config = dict(
    head_dim=64,
    norm_eps=1e-05,
    rope_base=10000.0,
    parallel_block=True,
    lr_head=0.0059,
)
Below are experts of layer 2 (counted from 0) of a mixture-of-experts language model. Rows are named router (the router's row for the expert) and show model dimensions 80-159. Each number is 128 + 24 x the weight over its row's rms, rounded and kept within 0 to 255. Numbers have three digits each.
After each expert's rows: a language model's description of what the expert responds to. This comes from a sample of Wikipedia text that the model never trained on.

# expert 24
router:115110131121120127097145126153135116141139091134088153104154141109079156141136131135126135106161146107125143125173068085143057129138155123134114125088103101129147118103125137134112157140083164138092141116092161194142108130130125097122125100
It responds to: Opening quotes and initials. Opening quotation marks starting quotes or song titles, and capital first pieces of words at the start of list items or fields, such as A, N, O.

# expert 17
router:118095125111127118100126135140136103104153132146114149156129140124144152150113149107191139177144106159148127111172154117146146103103142131138153154114091153155153092088142120181143122155129137094144106108097151132102164148140187125122151137
It responds to: Mid-word fragments. Word pieces in the middle or end of rare words, transliterations and technical names, such as AnFd-c-1, Vad-ive-lu, overd-ub, plus math subscripts.

# expert 31
router:062133137141118120135164102122135161101117126173153136107071142104118125090149122157161134156095147111107125120130161101149138061142127130109104147100118129104148115098142142142152090128110144137121125152119164142119114109159129109135150118
It responds to: Articles and determiners. Determiners the, a, his, its, their that start noun phrases after prepositions, also the inside words such as syn-the-sizers.

# expert 13
router:161147146138156086125163116140095110163128130125147051101138105103123157145161110132174143157088144107096123163140168137094137131149121120081085143097102159110147114108084139107172111104160125176081139126109079124054138139140118147124119130
It responds to: Line breaks. Newline tokens ending paragraphs, list items or table rows, often before section headings marked with ==, plus the == heading markers themselves.

# expert 19
router:126152135158118098154145107141117153161144149121135105108094107109149065126143122105142092111087079161140178110108194140149225128166172116129106107192148162145114086148158122130132115098114119158143086128147134143120124140170141095159146167
It responds to: Place and nationality names. Country, state, city and nationality words, often after the, of, in or a compass word, e.g. States, York, Western Australia, English.

# expert 18
router:164134166164119138118124111134113132162108123106121108091134081105143114177156144115087095116101097119146131106132129186144171118143174096140098108158139111136152115119166111129136118128146159176120111147159149150148130120168115121133120129
It responds to: Common nouns after articles. Generic nouns right after the, a or his, naming the article's subject, such as team, film, species, song, company, residents.

# expert 6
router:126157141171143091161140098125111153164117112126156089109143146104132133140131146124127156136144138121108096143128135170095155124129125128150146145117112118161144129143140143098169115123154123128113144125150086140123130146138118091144074114
It responds to: Table cell separators. Pipe characters separating cells in tables of numbers, dates or results, plus semicolons ending list fields; also "Scientific" in taxonomy boxes.

# expert 5
router:133119163127145141101120111113106156103098155132145136108112080088125125143140136094157169156114128124141166091094182125127103140162117154146114170134122150147138096112168110166129112170142101154166072144143149141148087118125106124147050162
It responds to: Possessives and name parts. Apostrophes in possessive 's and capitalized words inside proper names of leagues, wars, houses and cups, such as World Cup, Major League.

# expert 2
router:109134095149091124126094097151115120108130100098115045123142145142156162131131140137114138139101095144120120096141157140124121129050138137090140089122130133137121123118107167121133115152104135126101133163097129098167162137176118145158123092
It responds to: Time and comparison prepositions. Prepositions and adverbs of time, place or degree before a noun phrase, such as at, after, over, about, than, until, before.

# expert 26
router:100114166115132117108154135137112153098145109117146128109149106087111142148121146129177170162110104138113105160125140097074151134182120136116144147083096135124152130123117148105141131116133116136090114103120122144163141160108136126118162159
It responds to: Coordinating conjunctions. The words and, or, but, & and list commas joining items, plus infobox field labels such as Preceded, Species, Coordinates, ISBN.

# expert 27
router:134167146128108148158120120137128109083158151154141096119115139127105116067128137150132131148143163114129089114167135154143174152125135109109170114107110138114148114125162106150113133143130170181115131165112123135102148140126062111105163120
It responds to: Subject pronouns and digits. Subject pronouns before verbs, like he, she, they, it, who, and single digits in table cells, scores or chemical formulas.

# expert 14
router:096119098098155137149101115091153189130134141124151076091116143126164143130129116107139148152149136122125106125123138106140135141161115135109121139086111119152113144128138112122138142146125135094107115138144162155172108154152113159144113100
It responds to: To, a, for, heading marks. Infinitive or directional to, articles a/an, for and through, and the === markers of wiki section headings.

# expert 10
router:157121122122163116095132137141106098145128152128101180116144161130166115112142171112129147098129153108121105133121083132138121104143152153141146147131150154127158154101181122130095140121143105121155120097146154117088168137113134147120137120
It responds to: Mid-word letter pieces. Short letter fragments inside words, mostly names and technical terms, especially a single s, e.g. cy-s-tinuria, Proto-C-el-tic, Ca-th-cart.

# expert 21
router:133142200153146101110121127174136120154116143137121091116086149084126091121151156144123139122110112142099090103116136169115151140156156109105159112113135137131122106111170175129135173121150133147194130137118154201094103089134135113119126146
It responds to: Quantifiers and modifiers. Numbers and determiner-like words such as one, two, only, other, all, not, plus word endings ly and th.

# expert 7
router:118143116136135129123109126127120127128117094115091132158152106122137110154141116143149131144105135165114096124169147121130139145104138139100093119137128126148119101111121116107086101134094136175139176104175128185130155160139164146146133122
It responds to: Common nouns after function words. Content nouns and verb stems following articles and prepositions, and table column headers, e.g. Votes, Candidate, Swing, be-head, responsibility.

# expert 15
router:126146148127123116183129111101150130127156101108142153138126143083132155136139164107180126152125104084141094142126134112096127130116101159086130141062089109121124108066063162096161126071158127094093082154109115138159120145137136205117104139
It responds to: Commas and clause links. Commas, especially after day numbers in dates (March 13,) and between place names, plus clause connectors like as, that, which, but.

# expert 12
router:093125140101125108113135103131169143139131113125138115108098166170148132093154123155121142165101156129123119136173143156077150096141128108121148112151125106102087118153125159153150125151117136150083128124140098076121140108161133120138144147
It responds to: Personal first names. Given names and name pieces before a surname, such as John, George, Thomas, Shane, also place names built from them like Charles Town.

# expert 23
router:115123119116137108106166130112089141135116095097129099100129143100108179175129162114095131153115114101107118144131118092140095157099139152128113137120112127149144147135139117126135095126128138105128111125093113108124113127142132160151160146
It responds to: By, with and -ing. The prepositions by and with, especially in credit lines like Directed by:, -ing suffixes and gerunds, and slashes in career-statistics lists.

# expert 9
router:178113101173143084148140103115112162164116138115177095105164128130131097158157132135143173156120104107131111130132157113132166164140084094080116131081099137132118138126164162094128103145142143136089107098122137094106154148147101066141120102
It responds to: Row-start pipes and "on". Pipe opening a new table row, especially squad and statistics tables, plus prepositions on, against, upon and "born" in birth notes.

# expert 16
router:130155158147169117079101107154137160098131111133144164141191124172156098196171139115147142113139110127148095131133090127139164113144126092113132108140110112109121116114108112128143076123092126097127111163153150149123109151161096089145134121
It responds to: Closing quotes and brackets. Closing parentheses and quotation marks after titles, and word-final suffix pieces such as es, us, er, e.g. "Nobody", potato-es.

# expert 20
router:105160152143132105124146111103115142123142126147161116111146095098139115138153066089137128159113138090116119137147151083139146138187131126090120137102160120162124125120118136140146120100101113156122120122158153151161154145150144059132133114
It responds to: Hyphens and open parentheses. Hyphens in compounds and list bullets, opening parentheses before dates or numbers, slashes, and coordinate seconds, such as Emmy-nominated, (1908–.

# expert 29
router:145137135147139120140177130110138121105171133135138114091098112097116110134102148132126144132108140153102137129102128095128139151148172136150112120101140149132119105121120126159098100151134092130115170139122114132140126132129105163088174103
It responds to: Word-ending pieces. Final word pieces that complete a word before punctuation, often in foreign or Spanish names, such as Profesion-al, Espírit-u, Kashmir-i.

# expert 0
router:140124138115094102103115136125083170128132134137095111130195152166134140143122138140132096089193150141127137146152099101132127134139127131135096142066091194155168122107095103125122125186098168131101117138125121160127108120151130139106129111
It responds to: Section headings and list labels. Words opening section headings or list-field labels, especially "also" in "See also", plus Total, Teams, Honors and awards.

# expert 22
router:140141158123116108121148126143086144162139110093150142123160134131143160133129146135162159136096130109116107130168155110132162128170096088075152139098116169142111107156069130131133118085134151147114076156151139124105142133134124126119102136
It responds to: Sentence-ending periods. Periods closing sentences, plus periods after abbreviations or initials and list numbers like 2., also )., ". and ?.

# expert 30
router:134095144098126140114140122141134128121102124108114153145157115130112128142142142102142114168124096159077077153172166165131123124126120137125121118085133173138123106098118133126104111159114115142093215110143109143149162138141104120130083121
It responds to: Parenthetical and abbreviation pieces. Short words and fragments right after an opening bracket or slash, like (in, (film), [ja], plus units and abbreviations such as mi, %, MF, FW.

# expert 28
router:094123139134110115137140123143130143161123142116133124131117133103133159130153116137144163120112123108101120127134114111140104152170135126078124152109150087138121138124077169114119146120109115143104104135112141116139130150142125082153124077
It responds to: Prepositions of and in. Prepositions, mostly of and in, plus from, into, between, under, during, linking noun phrases, e.g. Chiefs of Staff, Church in Niger.

# expert 4
router:160161145145169116145141113134124129123145092132158146120135081099136127143164115132158128142097109141100098164142151125117131118148134117069137143090114091151125123093115113160155090113137141158088137114096125112172126101135119150103115135
It responds to: Colons and dashes. Colons after field labels in lists and infoboxes, plus dashes, hyphens, pipes and ellipses, e.g. Parking:, Sail area:, T1 – T2.

# expert 11
router:090147143108135123122076148143119101167145185158152120154080120110135103134143134097167129146140090190093120084115101125121201104138160129133113115147127118124097115131092146084136119139139149110153159132117111168120114131105113101109168082
It responds to: Numbers and single letters. Standalone numbers in tables and text, initials and single capital letters, and some pieces after her/his, such as 14th, James P., Lockheed L.

# expert 8
router:118113137157143106131153131116145086124126125121125134135148105129158082120123127149153153128127175125125148165111162113141117159096116109128126149215157128145149135160121140133120132137094123118162120145157155082150129148141134133172106184
It responds to: Name-internal pieces. Word pieces inside personal names and foreign place names, especially surnames and given names, such as Da-day, Was-ikowska, Monte-ssori.

# expert 25
router:171083142102166119083145093150112176158134129148132180108126148147125136127163130108091127127116101176101089112167127104137107120101164153089120143137091117133087131095124136145126095140105130152172123158103133151104121118117125150117175096
It responds to: Table cell spaces. Blank spaces and first tokens opening table cells in election and sports tables, e.g. party rows, MF, DF, years, plus -ed endings.

# expert 1
router:142159121116095151107148139145133092116127120131148133121134156072131174095109157108135157169120088120145136172117097147127136131124100163145175119119115082152096152111150140169144144154119120129144123104110157149123099151127124127115135101
It responds to: Numbers and years. Numeric tokens such as years, decimals, scores and identifier digits in tables, coordinates and infoboxes, e.g. 1993, 2024, 20.59.

# expert 3
router:130130123141148161162105096113085150138147128141104130136162128130125156102124131141126140129131134128106147145145123080135167161110145151128099131119153108116084125104118143064084097118147104152128134165136090107126143129096142127118101132
It responds to: Verbs after auxiliaries. Forms of be/have and the passive participle after them, such as was held, were played, has been; also month names after day numbers.